Experts of a small language model: 16 layers.
Below are experts of layer 3 (counted from 0) of a mixture-of-experts language model. Rows are named up (a neuron's input weights, with its number) and show model dimensions 0-63. Each number is 128 + 24 x the weight over its row's rms, rounded and kept within 0 to 255.
Before each expert's rows: "mostly gets" lists some tokens that are sent to it at least half of the time. This comes from a sample of Wikipedia text that the model never trained on.

# expert 3
mostly gets: ", The", " JP", "°W |", " reb", "| The", " – The"
up0 [134 196  72 111 170 118 101 186 131 163 144 158 130 174 146 124  65  90  92 115 133  85 128 142 164 123 107 107 117 101 134 135  87 103  97 144 147 127 160  90 120 151 168 122 110 134 142 102 139 119 145 141 117 160 138 104 141 131  91 157 127 124 146 113]
up1 [115  87  89 128 183 174 110 124 169 124 110 163 138 127 113 119 130 149 151 157 136 126 124 179 131 165 114 149 128 115 133 161  97 153 134 161 138 104 144  98 155 134 125  80 147 128 121 132 114  82 142  63 104  83 102 104 145 124 143 100  97 148 137 128]

# expert 28
mostly gets: "2", "3", "1", "4", "5"
up0 [ 85 151 141 151 157 133  82 138 129 130 110 114 152 138 169 117 127 114 133 121  71 105 117 123 134 160 144 151  71 112 134  71 116 108 109 113 108  84  83 169  88 152 113  98 125 155 117 125 163 142 184 118  77 161 155  81 156 128 118  83 133 148  95 154]
up1 [125 120 161 162 130 137  94 110 167 123  93 115 107 132 124 103 176  95 137 120 109 160  85 140 122 134 149 142 124 146 128  96 141 148 116 129  90 144 129 164  99 147 157 135  76 133 139 117 178 104 144 167 148 159 110 154 118 129 148 115 126 138 140 180]

# expert 18
mostly gets: " cat", "ivil", "emeter", "- Full name:", "ierre", " Cook"
up0 [107 150 135 139 152 144 131 111 140 125 146  92 121 181 147 110 142 165 111 137 128 156 108 114 124 127 100 110 107 153 103 144 156 136 133 177 113 110 197 121 143 142 132 183 103 101 156 130 102 113 141 109 102 127 149 134 121 112 114 131 140 168 120 114]
up1 [144 135 207  54 105 118 109 103 124 113 109 112 143 146 126  95  75 106  70 118  91 108 122 149 121 111 134 144 132 111 102 146 142 125 104  98 121  98 143 108 104 146 114 171 119 161 105 165 111 119 145 150  96 109 126 135 136 187 127 142 151 106 105 136]

# expert 5
mostly gets: "In ", " In ", "On ", " In the", " On ", "On"
up0 [131 122 168 128 136  99 180 117 161 107 145  96 162 157 123 122 106 186 122  79 136 149  96 144 111 150 168 130 121 119 114 149  68 175  91 147 138  98 177 114 134 126 135 146 145 112 125 111 127 172 119 113 134 129 137 101 129 144 143 120 147  97 141  68]
up1 [131 108 112 146 154 180 135  94  84 153 134 116 114 138 111 127 134 110 137 126 148  91 108 146 126 134 139 165 122 114 155 129 117 130 102 119 130 180 165 127 179 148 138 159 119 130 107  94 125 122 128 155  95 151  99 140 181 135 147 126 160 106 172 110]

# expert 20
mostly gets: " and ", ", and ", "- Coordinates: ", ", he was", " until ", ", was"
up0 [166  92 147 135 171 140  89 126 186 116 118 110 155 127  92 151 154 139 130 109  91 163 114 122  30 119 176 132 127 111 168 140 121 120 168 155 133 105 124 111 133 143 158 150 113 116 158 142 155  97 150 132 146 157 167 104 123 119 140 141 120 165 124 110]
up1 [153 158 184 108 117 151 124 157 140  97 132 141 164 153 140 119 103 102 114 143 149 156 127  92 137 132 128 137 139  71 136 120  91 104 126 117 108 160 112  86 131 168 153 107 100 128  71 141 136 128 103 140 149 130 162 130 152 144 133 135 128 204  98 145]

# expert 27
mostly gets: " red", "bon", "edic", "ifer", " Northern", " yellow"
up0 [128 127 120 111 150 106 153 129 117 114 141 119  96 167 169 152 124 103 114 104 113  93 151  98  93 137 152 129 123 100 140 119 128 148 121 164 162 117 128 143  98 113 156 101 116 125 125 137 124 107 128 120 153 154 176 126 169 139 160  93 123 151 150 180]
up1 [ 89 129 129 138  80 144  85  95 148 171 122 148 175 131  71 138 148 159 138 150 109 166 121 119 140 162 108 101 126 130 137 115 157 120  84 116 162 158 101 121 138 138 109 127 123 141 145 154 143 110 125 138 143 151  92 139 176 150 156  72 115 110 106 133]

# expert 11
mostly gets: "| Turnout", "- Number", "- Release", "- •", " initi", "| Silver"
up0 [117 208 150  89 149 203 135 152 121 143 135 119 157 162 127 112 106 122 108 121 137 132 130 116 115 122 160 131 109 147 146 173 113 161 129 160 125 143 153 123 157 169 109 102 178 136 118 127 117 148 163 137 125 135 115 166 117 120 136 148 134 132 123 129]
up1 [ 51  95 110 157 140 132  69 112 151 147  88 133 132 152 110 126 121 132 130 123 122 140 123 157 102 162 162 117 151 107 150 120 123 158 148 168 167 151 135 139 130 118 122 127 115  92 113 130 101 113 109 119 110 151 122 150 121 124 121 125 114 141 110  95]

# expert 1
mostly gets: "==See also==", "|---|---|---|---|---|---|", "|---|---|---|---|", "|---|---|---|---|---|", "== See also ==", "|---|---|---|---|---|---|---|---|"
up0 [162 135 172 136 162 124 102 126 118 144 151  90 140 183 137 101 123 149 106 139  95 122 144 143 162 114 105  72 165 136 134 157 158 115 161 162 111 100 108 128 108 107  96 122 131 152 102 116 165 104 157 119 145 105  73 160 125 138 114  88 138 145 149 144]
up1 [137 142 137 138 128 141 128 172 150 112 128 112 128 177 146 120 137 145 128 135 122 148 128 149 146 120 130 149 136 150 124 115 113 135 113 136 117 142  82  81  76 136 136 179 145 108 115  81 112 128 136 104  96 139  97 132 142 146 126 131 117 185 111 144]

# expert 13
mostly gets: "udson", "kinson", "iott", "evin", " Age", " Gill"
up0 [126 133  98 145 147 156  96 118 143 129 115 132 135 133 105 128 146 112 108 135 146 122 151  97 132 187 103 133 103 119 130  88 212 155 169 117 121 116  99 154 133 129 113 148  92 155 164 163  87 130 115 132 117 159 136 139 124 141 139 143 135 135 134 156]
up1 [145 120 168 103  88 149 120 129 118 111 125  90 124 145  89 106 131 129 140 154 131 136  86 116 114 160 150 102 132 130  91  67 135 131 156 119 124 144 143  97 155 108 132 129 138 112 123 118 139  95 142 137 139 144  87 105 129 161 100 104 137 154 101 121]

# expert 8
mostly gets: "',", "' ", " wear", "’", "!", "reat"
up0 [182 111 116 117 126 180 115 157 158 171 177 100 144 126 116 144  93 120 136 127 144 131 133 104 135 158 133 158 158  84 131 164 142 155 131 127 133 149 115 151  95 151 150 170  99 133 117 119 145 114 110 180  89 110 133 131 158 110 143 148 152 149  97 126]
up1 [115 130 158 118 120 106 114 136 143 156 144 123 129 139 160 123 169 110  75 130 111 121 125  92 161 164 159 137 145 127 138 125 128 162 168 158 101 126 159 119 141 137 129 137 133 124 115 150  70 154 140 123 129 152 136 110  98 147 139 102 133 138 137  76]

# expert 4
mostly gets: " China", " round)", " Japan", "ungary", " Russia", " Turkey"
up0 [124 157  83 117 149 156  91 156 165 131 144 124 146 168 118  77 170 141 128 152 134 132 124 138 135 125 106 130 137 102 151 112 133 142 154 160 148 125 133  71  94 128 168 116  91 143 124 147 138 181 104 146 130  86  99 143 112 102 102 169 147 122  98  89]
up1 [123 149 119 104  89 108 156 117 136 114 132 198 113 110 125 128 159 115 119  99 139 102 145 162 142 155 154 136 133 155 133 124 130  84 107 138 180 140 141 130 132 134 108 143 143  90 150 126 109 135 167 146  96 111 146 145 121  81 123  99 142  80 112 131]

# expert 24
mostly gets: "zig", "h", " editor", " Management", " h", " therap"
up0 [146 172  66 142 143 145 169 153 113 145 135 147 126 115 135 133  70 160 141  90 118 130 103  76  98  90 120 113 137 135 143 121 161 165 140 103 111 109 106 122 125 117 102 158 122 109 101 140 163 165 102 126 170 123 132  97 108 136 157 102 105 111 126 139]
up1 [155 104 105 153 112 142 116 109 127  89 135 162 123 120 123 109 118  76  97  73 148 174  96 117  98 114 195 166  92 109 127 155 144 151 139 136 162 145 156 118 145  78 116 161 125 158 153 146 157 114 146 151 134 113 109 121 132 141 106 135 153 133 147 157]

# expert 26
mostly gets: "| Date", "st", "th", " lat", " bur", " Wat"
up0 [105 110 108 159 157 109 103  95 166 110 148 158 127 108 119 132 118 114 121 102 114 132 118  92 105 148 165  81 151 129  77 170 136  96 101 105 122 109 156 119 129 100 107 125 144 159  95 142  84  73 129 133 120  90  96 128 152 110 132 127 121 138 138 105]
up1 [126 143 136 123 132 129 150  93 148 152 108 102 156 137 164 147 180  89 123 111  85 153 126 101 144  81 129 123 178 135 147 109 132 132 115 129 115 137 163  68  90  95  98 148  84 128 119 127 142 105 101 129 114 110 138 129 165 143 122  90 149  96 132 118]

# expert 30
mostly gets: "^{", " km^{", " m (", " G", "- Phylum: Arthropoda", "/km^{"
up0 [123  98  72  90 171 137 118 129 111 149 120 139 134 139 118 130 160 119  93 122 117 145 151 125 112 119 134 129  96 108 147  89 127 116 142 132 128 136 135 107 130 175 141 126 131 117 102 145 129  97 121 101 158 153 165 145 141 131 161 105 156 173 131 115]
up1 [113  53 118 136 145 119 103 125 120 136 133 150 146 162 143 134 160 147  85 135 126 156 138 142  99 178 126 109 125 147 147 162 128 109 165 140 133 172 120 107 149 182 127 138 135 106 148 127 146 110 129 161 100 139  94 129 154 136 130  97 127 129 147 138]

# expert 21
mostly gets: "°N ", "s | ", "a | ", " It is", "ia | ", "- • Density: "
up0 [106 121 131 139 124 108 101 127 111 139 126 146 134 163 156 145 164 149 142 112  93 110 148 147  95 148  84 122 153 117 149 135 107 108 111 117 110 157 122 118 189 127 186 135 139 138 103 139 170 160 121 126 134 114 121 152 118 121 164 125 111 136 117 117]
up1 [103 136 132 142 129 154 109 151 172 101 145 111 130 113 117 136 151 160 135 121 131 113 105 184 124 133 113 164 150 130 132  73 137 136  81  85 139 125  75 100 120 155 147 124  99 161 148  94 159  91 107 147 116 107 128 140  83 115 183 110 128 106 131 133]

# expert 23
mostly gets: "ebastian", "ingles", "et ", "- Time zone: UTC+", " Sir", " Som"
up0 [144 128 177  94  82 140 136 127 109 129 134 148 141 108 111 162  70 145 124  87 151 129 167 121 151 114 111 126 141 107 125 146 107 129 158 132 144 130 107 139 120 121 141 127 109 129 113 149 106 115 171  79  92 119 157 170 140 146 125 134 116 100 148 132]
up1 [162 131  75 130 167 152 185 117  61 138 112  91 133 118 130 125 119 148  97 148 128 101 152 112 169 123 170 136 125 132 137 120 105 133 138 104 113 150  95  94 145 126 123 130  85 125  84 147 135 130 137 147 107 119  85 120 106 132  87 168 108 149 128 132]